From a checkpoint of a small mixture-of-experts model trained on Wikipedia: a variant of SOAP for the experts.
Below are experts of layer 3 (counted from 0) of a mixture-of-experts language model. Rows are named router (the router's row for the expert), down (a neuron's output weights, with its number) and show model dimensions 0-127. Each number is 128 + 24 x the weight over its row's rms, rounded and kept within 0 to 255.
After each expert's rows: a language model's description of what the expert responds to; "comes before" lists some tokens at least twice as common just after its tokens as in all text. This comes from a sample of Wikipedia text that the model never trained on. Tokens count by the router's weight.

# expert 27
router [126 124 139  88 135  98 111 138 104 103 148 128 195 147 102 163 102 126 128 124 150 133 122 152 126 143 133 102 145 123  59 134 118 131 140 137 134 103 137 119 123 142 129 139  91 138 109 145 150 119 152 148 114 128 167 123 124 125 101  56 121 143 101 102  92 126  99 117 132 120 134 145  68 170 126 123  83 155 104 166 137  76 113 159 119 197 126 104 124 129 125 134 133 105 161 124 129 122 133  76 125 139 161 122 126 139  98  88 134 142 167 147 142 133 162 114 177 110 136 139 146 124 126 121 148 128  86 122]
down1 [138  63 145 110 165 124 109 136 139 178 107 105 108 147 113  89 126  78 111 119 138 144 111 144 164 149 123 158  99  44 161 155 125 122 126 132 135 143 125 154  88  69 145 131 128 128 134 119 109 143 123 120 115  95 144 108 124 119 157 118 144 126 153 123  88 127 122 112 131 104 153 170 177 110 132 140 117  77 144 113 133 156 113 155 140 134 149 151 117 136 151 165 122 134 103 106 152 133 145 146  92 116 136  84 127 120  89 135  66 117 123 114 129 116 117 135 128 132 119 119  98 133 112 165 126 136  80 147]
Description: Commas and the prepositions of and in joining noun phrases, as in "a number of", "founded in 1854", "Bethel, 70 miles".
comes before: " the", " and", " a", " which", "000", " but"

# expert 16
router [145 120 155 107 150 101 141 133 118 142 107 135 124 103 121 121 134 113 136 131 164 176 113  89 120 136 151  86 124 128 122 169 139 105  89 112  92 130 103 102 127 101 140 135 118 119  87 139 130  94 133 125 131 117 131 177 157 158 138 156 138 143 129  88 152 126 124 120 131 158 126 128 122 150 133  73 109 133 109 131 141 108  83 116 186 198 131 132 124 129  75 131  65 104 156 124 148 179 159 135 113 140 113  99  79 128 111  94 162 121 133 178 141 138 116 155 163 111 146 132 105 134 152 132 152 129 114 110]
down0 [128 189 137 135  95 146 105 144 109 120 148 132 112 116 145 130 131 137 180 123 118  83 142 137 124 108 112 126 169 135  84 117 134 128 124  66 133 139 147  75 124 108  90 133 145 111 131 110 148 178 116 144  96 141 172 124 119 117 133 115 104 120 124 141 145 168 123 128 100 138 127 113 150  97  81 117 147 172 173 126 119 143  94 141 132  88 126  73 140 119 136 171 130 146 116 156 112 105 152 128 113 164  98  98 144 104 128 149 180 100  92 122 142 103 121 100 111 106 133 137 131 120 172  91 121 120 137  97]
Description: Words opening a new clause after a comma or period, like that, which, when, but, who, plus subject pronouns and verb-final s.
comes before: " the", " he", " it", " they", " was", " a"

# expert 15
router [109 105 133  90  95 121 107  83 117 175 126 117 132 161  95 152 117  73 107 144 141 121  62 127 122 159 154 144 123 130 137 165  90 157 107 104 140 149 116 109 161 124 124 102  91 154 125 154 147 148 171 118 138  58 108 175 141 143 119 149 133 139 122 125 139  98 143 146 125 149 108 113  90 143 148 139  98 137 111 145 135 111 156 156 111 135 122 107 115 134 119 101 106 125 122 132 108 149 174 104 142 139 126 129 133 129 112 137 144 193 166 118 104 139 155 120 130  71 148 113 110 159 112 118 117 176 122 130]
down0 [188 137 112 122 134 169 116 104 113 124 136 108 133 139 108 188 135 116 118 125 138 114 133 125 160 132 103  93 133 128 143 122 135 147 159 179  98 145 122 131 109 138 129  76 127 118 131 134 113  97 113 106 132  71 128 120 107 142 103 144 144 143 160 118  84 110 132 115 120 142 180 119 140  92 141 149 129 123 139 124 125 137 135 151 103 106 113  85 171 138 118 206 135 132 139 100 135  98 111 121  70 131 112 159 186 113 122 107  99 172 152 146 153 125 131  94 120 119 133 159  97 117 109 100 128 171 153 124]
Description: Field labels and headers in infoboxes, taxoboxes and tables, such as Location, Genus, Release, Conference, Country, plus degree and coordinate symbols.
comes before: ":", " of", "==", " ==", " by", "N"

# expert 14
router [ 58 116 123 112 159  99  79 118 102 146 142 112 132 105 132  99 130 123 122 132 170  98 147 133 118 145 137  97 134  99 149 113 125  84 106 108 126 117 115 173 148 149 132  75 134 115  80 175 166 106 143 129 124 120 157 162 128 158 148 111 142 109 131 140 134 112 115 180 121 156 125 107 133 112 144 112 114 140 116 163 119 159 127 154  83 108 166 109 105 123 177 112 144 119 136  67 138 124 163 145 111 125  97 107  90 141 129 141 135 172 149 156 124 139 162 109 122 145 148 124 127 139 142 119 139 112  70 137]
down1 [133 121 107 138 118 111 159 132 133 166 147 145 121 163 115 165  70 114 153 110  99 157 141 150 143 110 173 136 150 129  93 131 109 101 153 198 121 107 135 131 132 147 104  78  92  97 115 140 109 172 134  93 116 104 144 126 131 106 134 154 119  98 112 142 156 124 119 113 140 148 148 145 138 126 147 186 124 135 109 180 138  94 137 148 137 136 130 138 158  96 126 138 138 155 143  85 130 100 139  86 115 114 104 142 127 135  89 101 105 104 136 126 125 119 177 151 117 154 154 142 128  94 135 143 172 109 173  88]
Description: Full stops, closing parentheses, quotes and == heading marks that close sentences, abbreviations like a.k.a. or Lt. Col., list numbers and table cells.
comes before: "\n", " The", " In", " He", " It", " She"

# expert 4
router [ 89 126 116 108  98 122  91 131 123 174 126 119 145 127  79 142 107 138 120 158 152  84 132 129 112 154 147 146 147 120 138 134 132 117 104  66  90 176 115 116 136 103 123 149 117 142 131 157 166 145 107 140 147  85 105 134 113 142 130 145 122 143 125 100 142  95 154 144 152 136 129 106 116 133 167 118 105 130  93 143 150 123 145 136 124 167 159  75  96 140 150 101  94 139 128 132 108 160 191 117 131 147 156 121 119 124 110 143 161 170 131 115 110 126 156 133 125  65 170 129 148 159  99  96 114 155  88 115]
down1 [187 143 150 146 110 123 128  84 135 114 142 142 115 152 140 175 113 156  94 153 120 131 152 117 138 138 100  98  82 143 127 101 107 161 132 137 131 115 144 158 130 132 102 110 147 162  97 138 133 126 129 123 101 151 120 155 168 127 149  98 111 112 173 134 128 126 117 101 149  93 159 171 121 135  94 111 181 104 154  94  92  96 120 105 114 100 155 150 134 110  84 130 142 178 167 123 148 102 124 129 140 107 132 171 147 153 120 165 105 126 149 154 141 115 133 140 152 146 137 155 165 107 147 151 104  96 175 145]
Description: Blank space tokens and closing brackets, parentheses or quotes, usually empty cells in route-box, election and census tables, plus pronouns like it, he.
comes before: " |", ":", "\n", " was", " is", " /"

# expert 30
router [153 140  80 123  68 124 113 128 110 124 120 135 125 127 148 117 129 129 115 139 127 135 108 132  57 132 129 156 197  88 109 118 134 165 107 120 114 116 116 158 124 137 181  83 133 140 124 129  66 135 130 137 150 125 128 184 139 143  88  92 131  67  97  85 120 109 162 160 132 126 121 138 116 134 141  77 122 147 106 139 157 161 108 148 150 155 129  96  93 133 128 149 110 142 128 107 133 133 157 142 135 147 160 104 133 129 127 138 154 162 127 132  99 136 136 137 155 105 161  98 130 165 136 135 126 127  94 137]
down0 [100 126 177 114  78 151 143  95 117 116 123  99 133  77 116 130 131 119 123 101 129 132 132  89 116 106 106 129 128 131  97 129 115 153  86 124 126 121 117 118 116 145  71 101 104 103 104 124 125 126 137 135 133 135 113 182 145 110 135 111 116  85 139 161  80 172 116 143  96 146 101 157 150 110 118 110  89 135 113  95 113 160 121  72  92 142 141  96 149 128 118 177 148 138 139  84 122 188 136 126 117 128 127 153  81 130 127 125 126 126  93 129 104 144 188 140 115 122 107 161 145 115 136 111 121 103 100 145]
Description: Pipe characters separating cells in wiki tables of scores, statistics and dates, plus table divider rows and semicolons.
comes before: " ", "\n", " 0", " 1", " 2", " 3"

# expert 17
router [109 119 139 136  74 141 123 145 136 141 101 115 149 158 143 132 118 117 148 132 122 149 118 123 114 129 133  71 154 144 121 135 106 107 121  80 160 181 130  95 166 106 119 109 123 167 118 130 123 120 140 103 129 126 122  94 109 133 144 151 164  87 122 125 136  95 142 169 150 132 139 133 105 146 112 122 109 143 116 116 135 104 141 133 114 112 178  94  70 120  76 138 123 114 149  70 155 132 184  89 150 157 124 136 125 150 103  75 156 141 130 157 132 133 119  46 145 150 134 122 122 145 128 125  99 141 138 109]
down1 [111  79 104 115 108 129  86 159 144 128 141 174 113 134 101 131  73 118 131 151 146 155 152 144 125 136 159 135 118 164 139  96 109 110 132 136 118 102 108 130  74 126 138 123 138 154 162  80 148 126 117 110 143 115 161  89 142 175 156 170 103  79 142 107 132 164 132 139 118 123  99 137  95 117 121 119 139 122 104 148 115  99  99 144 163 141 128 175  96 147 151 121 106 103 119  81 147 134 154 123 127 105 159  84 136 152 115 153 110 132 134 126 144 167 157 176 130  71 126 121 155 130 111 115 118 156 133 109]
Description: Line breaks and = / == heading markers, especially the = closing an article title, plus row ends in tables and lists.
comes before: "\n", "|", "-", "==", "The", "==="

# expert 19
router [117  57 129 118 109 116 117 190 114 131 101 137 149 140 147 122 103 101  89 165 142  97 128 114 144 153 150 141 167  83 110 122 124 113 126 112 130 159 112 135 182 119 160 166 122 133 120 140 160 141 122 139 139 127 111 152 102 154 160 144 146  91 105 139 131  99 168  94 171 123  97 112  97 170 135 106 113 120 137 155 124 155  99 149 105 142 124 142 107 160 150  99 111  93 131 124 193 127 138  63 107 131 115 114 120 133 130  91 163 107 151 146 121 145 131 142 117 109 150 110 107 143 156 112 123 118 149 151]
down1 [ 85 137 120 142 103 102 150  89 125 121 163 158 132 111 187 119 134 143 128 122 133 126 126 146 148 131 135 117 120 166 118 117 131 133 117 127 174 143 120 135 109 119  93 136 138 111 153  71 155 120 116 149 104 128 122 184 106 130  86 141 131 160 149 140 133 167 105 142  48 107 148 131 136  87 188 157 113 122 104 125 122 155 113  96 133 130  93 103  84 114 104 142 151 134 118  92 134 178 173 120 119 104 114  99 150 142  75 143 135 123 141 154 143 122 102 113 141 122 143 133 144  99 112 137 133  91 108 146]
Description: Line breaks, opening parentheses and short word starts or particles like pre, non, re, out, under, over, as in "non-conference", "forced out".
comes before: "-", " the", "|", "==", " as", "In"

# expert 18
router [118 122 136 103 107 141  82 131 106  98 115 130 138 124 151 116 111  97 158 152 139 106 138 134 124 149 156  91 153 137 135 161 125 128 146  84 125  81 125  79 155 124 117 192 100 162 158 112  77  97 172 119 146 134 132 129  84 150 151 149 167  69 111  89 105 108  93 182 170 143 141 112 111 165 136 102 103 115 118 138 160 116 143 114 107  99 124 115  87 130 129 120 129 140 147 101 156 142 163 112 143 162 145 122 137 158 132  94 130 123 134 126 134 123 119  65 131 144 120 121 117 129 126 110 119 125 141 145]
down1 [126 111 117 112 149 151 133 136 159 135 116 113 127 145  95 155 151 145 109  73 168 170 140 155 117 117 153  89 155 119 112 117 144 137 119 117 113 117  92 105  94 131 111 102  71 117 112 108 127 121 113 141 146 162 167  96 138 128 100 103 116 108 135 158 114 106  76 133 189 134 120 202 111 120 118 139 125 134 164 173 199 165 132 154  93 151 133 109  95 151 110 128 155 154 120 141 126 132 138 113 123 105 119 100 126 158 112 104 115 174 117 133 147 121 138 142 135 156 132  92 120 128 110 143 130 150 142 153]
Description: Line breaks, especially in tables and after headings, plus opening parentheses and quotation marks before conversions, role names or titles.
comes before: "|", "-", "\n", "==", "The", "==="

# expert 34
router [115 126 110 117  97 118 120 124 116 125 111 140 141 116  86 146 123 116 139 149 147 148 105  86  80 140 156 142 163 141 137 187 128 169 119 102 136 167  81 120 138 129 134 115 127 138 124 157 119 149 143 112 139  82 127 122  85 154 145 126 125 144 139 111 133  88 141 105 161 141 141  99  54 142 132 150 127 122  99 145 121 155 126 130 142 135 140 117  89 128 105 117 125 112 126 130 117 145 176 111 142 135 155 106 138 140  87 134 128 174 137 222  91 128 150 138 118  76 145  95 130 143 112 116 124 166  97 112]
down1 [ 84 145 130 117 130 181 111 127 155 138  57  98 100 165 152 114 123 181 106 149  76 143 159 127 117 123 111 134  80 166 120 137 166 137 125 100 122 129 114 102 116 124 120  82 103 128 163 104 110  80 141  98 105 154 123 117 121 120 134 148 129 137 152 103 129 112 128 107 112  93 148  70 114 120 135 170 101 139 101  94 148 138 174 129 113 143 107 117 131 152 166 112 156 155 140 148 157 140 137 137 102 137 116 146 182  97 125 117 110 118 126 113 108 109 156 134 134 127 127 117 105 143 150  94 136 153 127 161]
Description: Numbers, percentages and header words like Total and Votes that fill cells of sports, election and statistics tables.
comes before: " |", "–", ".", ":", ";", "th"

# expert 37
router [117 152 116 126 100 130  90  96 105 132  91 115 118 137 132 114 120 100 128 140 136 168 100 128  94 138 126 153 167  77  80 132 137 145 106 128 120 117 128 157 141 145 157  82 134 139 138 126 124 112 112 160 159 142 138 138 127 140 125  77 134 108 108 108 114 131 145 151 131 127 111 105 156 141 116  51 109 172 113 153 171 116 125 145 170 148 131  74 109 152  94 112  74 139 101 132 112 140 162 137 142 159 125 111 118 142 135 133 157 158 155 112 104 143 140 107 145 114 167 109 155 178  95 120 119  94 102 159]
down0 [133  92 132 133  74 122 113 119 160 123 142 124 134  85 148 138 159  87 171  95 171  98 126 149  96  96 121 175 147 141 171 131 107 134  95 122 132 113 112 160 144 173 122 115 123 111 114 131  97 139 164 161 119  99 121 125 139 145 117 132 115 136 116  66 160 128 125 136 107 135 150  99 139 116 125 100 149 159 123 154 118 127 139 104 109 125 142 146  89 152 156 106 123 142 141 139 142 174 114 133 112 106 143 122  62  67  98 116 120 120 135 165 110  93 107  81 138 129 173 126 110 101 135 114 148 149 135 116]
Description: Pipe characters separating cells inside tables, especially in header rows like "Title | Year", plus |---|---| divider lines.
comes before: " ", "\n", " 1", " 0", " 2", " 3"

# expert 49
router [112 121  85 100 148 110  97 125 129 158 113 149 148 124 102 120 110 115 127 125 171 148 141 150 123 126 126  84 151 123 106 122  67 178 139 115 165 119 143 144 128  95 146 175  81 135 142 159 130 149  90 132 138 134 140 110 100 135 140 128 157 102  99  92  97 151 141 173 118 135 114 121 117 122 139 102 107 125 132 134 152  86 125 141 144 134 137 119 143 141 115 112 122  97 108  97 125 128 152  98  84 137 185 110  74 129  98 123 134 120 166 141 122 128 126 125 163 126 115 118 187 126 168 120 162 180  83 116]
down0 [170  86 161 133 119 150 143 123 127  94 157 105 142 138 124 158 128 100 117 153 122  73 150 118 134 136  79 105 166  93 128 124 162 133 154 116  94 136 148 115 123 134 110 143 117 126 126 123 117 157 130 140 140 102 135 125 136  93 126 110 128 201  87 162  89 137 108  99 136 112 150 153 119 163 115 144 145 120 146 118 114  84 150 166  82 146 143 148 130 114  83 147 113 169 110 143 139 149  72 168 136 110  99 127 123 141 117 136  90 116  92 134 105 140 140 178 137 143  98  95 119 115 152 169 118 117 122 112]
Description: Commas, "and", "or", "but", "&" and closing ")," that join list items and clauses, as in "Management and Entrepreneurship".
comes before: " and", " the", " a", " but", " which", " he"

# expert 28
router [102  89 136 113  37  93 147 130 119 112 128 121 184 144 155 121 101 120 209 128 112 131 108 129 146 120 136  92 136 128 121 127 119 115 105 114 135  83 120 155 136 144 134 145 131 140 122 124  99 136 129 148 119 122 146 125 104 136 126 123 147 181  80 172  98 115 137  92 148 132 116 118 105 121 142 118 126 184 126 211 113 128 129 133  97 134 141 126 113 119 157 133  99 148 144 144 169 134 114 115  87 132  98 136 113 148 132 115 141 140 104 135 114 158 159 121 170 105 142 100 153 136 114 116 153 120 112 115]
down0 [ 85 110 108 158 125 155 179 138 137 130 122 144 159 121 124 113 140 146 108 109 133  98 148 125 107 126 126 133 135 150 158 100  76 138 145 127 182 130 132 128 121 102 129 158 109 102 124  93 158 143  84 139 141 129 127 109 161 144 129 149 142  86 162 126  88 172 131 137 119 177 114 115 110  92 141 118 143  89 182 114 134 106 137 137 151 146  80 120 102 148 125  86 163 120 103 190 103  99 131 177 137 138 127 125 127 147 100 117 117 130 140 144 160  87 132 139 145 129  82  94 145 163  92 133 120 132 126 144]
Description: Prepositions and infinitive to following a verb or noun in running prose, e.g. sold to, south of, convert into, met with.
comes before: " the", " a", " be", " his", " their", " its"

# expert 40
router [128 113 135 128 155 104  65 116 111 176 111 114 134 149 138 107 104 100 119 136 143 106  79 126 135 165 166  75 121 118  93 183 112 136  96  82 120 167 116 113 142 127 137 111  77 158 142 140 150 154 147 137 148 132 121 127 148 137 100 141 145 132 121  95  79 113 127 141 139 141  91 124 136 123 161 133 111 143 112 135 130 101  67 134 104 164 101 149 116 122  96 127 117 134 144 125 121 135 143 148 120 131 113 128  86 140 136 162 174 160  97 147 135 124 148 131 155 161 167 120 161 129 127 123 182 135  90 162]
down0 [139 119  76 154 153 139 127 138 136 146 155 132 164 102 135  82  87 159  98 142 102 119 100 119 131 173 135 139  88 110 145  95 184 143 168 124 105 141 108 103 127 123 123 110 170 156 155 145  84 129 143 141 165 132 141 122 129  86 157  95 130 121 123 116 135  98 104  84 120  98 122 139 180 111 115 112 139 142 123 126  91 159 130 144 104 101 118 109 172 116 152 149 108 162 112 117 131 114 144 108 126  81  93 123 147 162 115 122 100 140 109 111 165 133 141 160 173 156 124 109 137 156 118 129 102 144 167 133]
Description: Final word pieces completing nouns, especially plural or derivational endings like ers, ations, ists, ness, and States after United.
comes before: ".", ",", " of", " and", " in", "%"

# expert 26
router [115 113  97 120 152  65  81  82 119 124 147 142 147 160 136 164 106 122 108 132 149 148  95  78 106 156 130 117 133 101 112 140 120 113 117 115  89 145 122  90 145 124 147 141 128 138 125 152 146 133 117 152 130 113 127 129 130 121 142 123 153 101 136 152 134  85 122 141 142 165 100 126  65 119 165 104 125 148 128 137 141 146  91 157 141 117 161 122 124 119 110 181 106 108 146 117 113 165 107 147 112 151 149 107 109 174  71 143 137 165  98 100 113 157 119  85 188 124 141 115 151 131 120 102  86 126 135 148]
down0 [122 140 146 154 183  99 103  65 178 144 106  92 158 118  82 127 161 116 119 137 132 118 119  81 138 121 144 164 137 155 143 165 121 106 128 157 114 108 116 137 134 120  97 103 131  97 147  73 142 126 118  82 102  73 145 139 162 163 126 146 145 117 126  83 157  97 144 176 129 127 109 142 131 151 118  99 136 132 126 129 147 160 156 118 130 103 154 133 123 143 152 125 166 140 165 101 100 124 121 159 103 126 106 129 138 129 150 149 151 128 131 162 125 143 146  93 146  97 106 122 154 138 105 133 128 159 172 150]
Description: Word-final pieces of proper names like -ia, -is, -ton, -ley, and place nouns like Road, City, County, House, Division.
comes before: ",", " of", " (", " and", " in", "'s"

# expert 47
router [116 118  94 119 151  94  83 129 118 154 131 159 138 143 140 120 108  92 125 137 160 134  85 151 138 174 160 150 125 152 141 128 100 131 127 118 127 125 120 128 155 121 159 102 111 126  93 133 139 189 157 137 119 136  92 146 112 144 159 124 139 107 105 148 119 110 107 107 161 128  57  94 125 168 128 136 100 129 134 133 153 107  96 163 126 113 141 120 118 169 123 133  99 132 155 100 188 165 117 100  99 134 105  98  96 152 112 136 154 170 104 134 116 121 176  99 106  93 154 113 183 133 143 122 128 106 120 133]
down0 [140 153 155 132 133 129 189 133 102 157 167 123 129 104 129 132 116 148 121 118  99 147 141 144 138 131 110 143 132 159 129  85 132 162 133  75 135  95 146 113 136 126 123 159 125 108 120 128  77 137 144 159 131 136 141 132 138 129 137 122 102 107 138 130 133 159  88  98 133 122 134 145  78 114 119 111 179 149 153  84  96 117 120 120 157 128 136  84 127 130 110 132 168 149  67 116 151 131 138 141 135 137 164 121 114  69 128 115 105  97  76 133  79  87  60 150 142 135 130 154 140 126 110  87 121 104 129 131]
Description: Ordinary nouns following the, a, or his in running prose, such as government, students, father, debt, court, injuries.
comes before: " of", ",", ".", " and", " in", " for"

# expert 10
router [126 132 138 147 121 108 134  93 110 140 120 144 145 136 113 136  99  88 154 146 131  89 129 126 114 144 153 141 123 114 124 186 117 159 109 127 111 148 119 116 118 118 153 132 113 152 149 158  87 129 100 122 161 157 200 169 153 153  97 109 147  61 113 114 126 109 205 176 125 146 133 102  91 158 130  83 123 126 118 140 122 135 122 133 101 163 151 142 127 152 109 140 107 139 115 136 111 148 101  65 152 131 135 109 103 124 133  70 135 140 110 168 131 145 139 148 143 110 116 124 113 120 102  97 107 120 135 111]
down0 [147 106 112 111  94 120 166 115 114 151 109 154  85 122 127 160 119 146 120  85 154 132 117 125 138 134  93 133 128 154 133 102 173 117  83  92  82  95  85 140 162 150 105 112 151  94 133 118 122 126 142 176 135  85 118  84 114  97 119 117 151 109 156 113 107  92 116 108 107 102 172 103  89 106 147 178 155 159 127 120 135 126 143 159 136 122 126  91 111 114 179 139 144 101 128 118 146 127 162 151 158 116 148 136 117 157 129 131 161  78 132 126 110 144 141 114 138 151 110 109 167 167 121 132 139 112 109 119]
Description: Prepositions, copulas and quantity words before a number or noun phrase in statistics and descriptions, such as in, were, about, than, over.
comes before: " the", " a", " to", " an", " one", " his"

# expert 48
router [ 63 137 132 140 135 118 107 158 117 110  92 157 133 169  60 117 110 112 134 122 157 147  93 126  98 131 140 133 153 127 105 168 124  99 113 121 138  74 103 148 132 119 126 142 110 159  80 190 101 177 123 168 136  90 118 136 137 133 171  94 160 106 117 153 171 103 154 176 177 126 111 124 112 155 148 135 143 143 117 153 132 144 116 143 134 117 123 136 100 139 109 119 137 115  99 120 110 136 126 134 147 146 161 118 149 134  98 119 136 131 106 154 113 143 127 123 124  95 119  94 135 143 112  86 116 171  98 119]
down0 [101  83 142 141 159 158 149 123 177 131 118 100 135 110 172 160 134 117 150 147 108 141 136 134 119 129 143 144 128 112 124 119 103 125 125  93 135 175 129 136 160 113 112 128 114 156 163 141 177 121 125 129 154 120 110 170 136 147 123 149 155 123 104 113 137 120 134 145 139 139 152 158 131 161 172  98 117 130 159 115 130 106 106 154 119  94 135 111  83 140 142  81 171 133 199 127 126 116 170  87  83 118 106 136 141 100 140 141 100 102 117  78 156 107 161 146 112 137 122 112 126 146 143 195 157 119 133 105]
Description: The articles a and an, number words like one, two, three, and digit pieces such as 000, 4, 900 in figures and tables.
comes before: " |", ".", "°", "%", "′", ")"

# expert 22
router [121 130 103 129  81 119  79 117 104 140 114 117 129 131 148 102 126 106 119 146 135 143  99 132  73 125 140 145 190 100 109 120 133 146 119 128 117 117 125 147 146 127 162  88 141 129 120 125 102 132 117 152 147 122 115 168 143 146 101  69 140  92 110  95 119  92 176 167 135 131 128 134 123 135 141  74 113 171 107 142 170 126 103 151 157 173 143  81  96 148 107 121 108 130 119 133 132 135 148 153 140 153 168  96 123 129 127 145 144 161 117 106  92 143 137 144 156 107 176 107 138 182 111 126 125 112  89 147]
down0 [128 155 124 115  90 108  81 135 107 131 118 108 102 119 103 145 118 115 132  84 147 107 109 101 129 126 116 118 118 149 122 150 131 137 104 117 115 158 113  96 122 125 119 134 126 129 186 178 102 129 108  91 159 106 125 145  92 168 154 158  95 122 151 151 156 140 140 154 108 125  87 123 169 146 137 141 134 134 135 108 135 135 151 114 154 125 142 191 119 149 165 100 129 159 130 112 125  96 125 111 175 122  76 146 121 154 150 102 159  50 111 156  98 122 119 125  70 138 138 134 108 157 103 143 164 123 133 124]
Description: Pipe separators between table cells, markdown divider rows, and semicolons in chart-position lists, inside election, medal and results tables.
comes before: "\n", " ", " 0", " 1", " 2", " 3"

# expert 60
router [120  98 102 129 122 127  94 121 108 155 139 168 115 117 125 126 100 131 145 126 144 126  36 111 106 185 145 142 126 140 106 157  96  96  96 121  96 149 126 119 138 133 140 134  90 136  94 144 104 136 152 132 153 113 114 125 138 142 130 156 158 128 120  95 105 101 172 157 137 146  84 131  81 170 177 130 129 185  99 135 134 134 149 162 130 115 122 132 125 137 124  97 119 107 116  92 129 156 163 132 117 135  79 115 103 149 104 132 163 161 170 104 111 141 141 126 121 112 170 123 129 158 114 121 115 145  93 133]
down0 [115 164 116 132 184 182 135 122 180 135 126 148 119 128 143 104 106 138 139 127 119  67 133 105 158 128 136 127 175 121 115 143 109 135 104 110  96 140 118 120 147 137 144 103 152  93 125 161 114 106 120 135 123 165 128 125 158 114 138  99 140 114 127  73 123 160  97 146  88 125 104 127 128 134 127  96 118 117 151 112 112  93 173  79 101 109 141  97 151 111 163 145 152  97 162 165 126 113 107 135 103 164 114 135 130 154  90 129 121  98 135  78 130 117 136 124 145 120 128 121 144 111 105 190 164 117  83 118]
Description: Derivational endings like ation, ion, ism, ment, ing, ers completing words, plus general nouns such as name, series, use, work.
comes before: " of", ":", ",", " and", " in", " for"

# expert 43
router [148 115 115 120 125 104 138 145  97 168 120 170 142 106  82 135 128 102 112 150 130 164  97  80 101 159 161  70 136 136 108 149 123 132 129 107 127 125  90 139 113 146 153 111 108 148 113 168 151 159 111 132 137 126 124  97 117 127 185  64 171  81 117 144  81 109 131 112 154 145 115  96  96 133 157 127 115 142  97 146 128 142 109 132 120 110 153 115 103 179 118 129 135 141 103  98 140 158 157 143 131 137 162 120 125 140  82 127 144 166 113 163 115 157 156 104 126 104 136 109 147 145 119 100 160 128 150 134]
down0 [181 157 114 121 121 136 142 113  83 117 134 110 109 169 115 157 142 142 109  83  96 121 169 126 104 140  79 124 124 153 156 107 162  99 113 120 102  99 131 106 122 125 143  89 127 138 141  99 173 116 147 123 148 156 107 105 110 130 132 129 175 107 101 189 119 109 152 149 129  62 105 120 163  97 149 127 131 117 125 119 114 137 109 145  81 150 123 120 138 128 132 105 109 171 107 113  92 165 117 104 120 152 148 125 183 151  76 140 115 146 116 122  95 111  89 145  92 141 107 127 129 125 109 134 142 118 129 119]
Description: Numbers from one to about 31 as whole tokens in table cells and dates, as in "March 10", plus place names like Zagreb, Kyiv.
comes before: " |", ",", ".", "–", "th", ";"

# expert 8
router [166 138 154 121 140 147 150 116 103 160 115 142 104 158 126 132 131 114 134 134 128 151 139  99 117 182 122  48 169 122  92 135 109 109  91  95 172  66 110  79 152 105 140 131 131 123 116 131 110 153  92 179 132 109 111 113  72 133 147 105 128 145 119 123 108  87 157 127 141 139 136 119  93 158 137 126 108 165 136 140 151 110  90 130 128 129 127 114 107 155 142 129 131 116 110 121 122 143 177 127 131 133 109 121 140 138 114 135 154 136 101 182 115 168 149  97 117 103 185 124 144 155 138 103 142 130 122 127]
down17 [108 129 111 115 162 140 181  78  75 129 137 122 137 148 131 146 138 136 162 102 164 127 163 124 142 177 142 103 139 117 151  68 143 129 118 161 180 147 130 130  92 122 119 117 202 145 140 148 122 112 115 150  99 176 103 119  91  99 124 130  73 118 128 129 102 152 105 134 142 105 142 123 123 131 145  94 118 107 147 125 143 150 137 152 128 109 157 130 120 121 156 182 135 156 120 130 118 107 110 174 105  66 148 150 123  97 153 139 133 119 133 127 148 128 101 109 134 135 119  93 137 128 146 152 115 162 128 118]
Description: Standalone numbers and years, often after In, commas or table pipes, such as 1948, 28 in dates, and table counts.
comes before: " |", ",", ".", "–", ")", "th"

# expert 63
router [106 134 105 110  79  96 108 153 107 133  89 154 111 126 147 122 114 129 145 155 150  93 127  75 127 155 123  90 133 115 117 182 109 129 121 117 141 169 137 133 164 119 129  96 168 123 149 127 109 194 183 133 161 142 153 113 136 131 122 143 112 139 105 103 128 123 133 147 135 129 110 126 129 147 168  94 109 144 102 125 162  70  91 123 141 107 131 100 132 166 106 143 148 120 115 139 133 133 116  88  91 140 144 122 107 134 116 139 137 138 138 165 110 146 202 108 102  71 113 126 146 130 161 114 119  99 126 129]
down0 [117 147 149  95 122 132 145 158  80 110 140 141 119 107 100 161 118 121 149 107 106 137 137 129  53 153 117 152 160 129 165 131 126 151 164 213 157 121  81 136 126 136 101 123 163 152 129 118 144 136  95 150 109  90 120 138 109 117 141 106 102 112 119 122 175 157  94 151 140 101 117 126 139 112 111  89  94 154 155 170 108 114 136 102 124 121 116 130 156 174 149 142 115 159 139 134 108 123 118 158 116 105 143 140  99 151 119 126 115 128 110 143 144 153 130 148 129 152 125 158 153  56 126 121 156 109 127 143]
Description: Main verbs in narrative prose, often past participles after was or he, such as published, used, released, made, played, became.
comes before: " in", " to", " by", " the", " on", " a"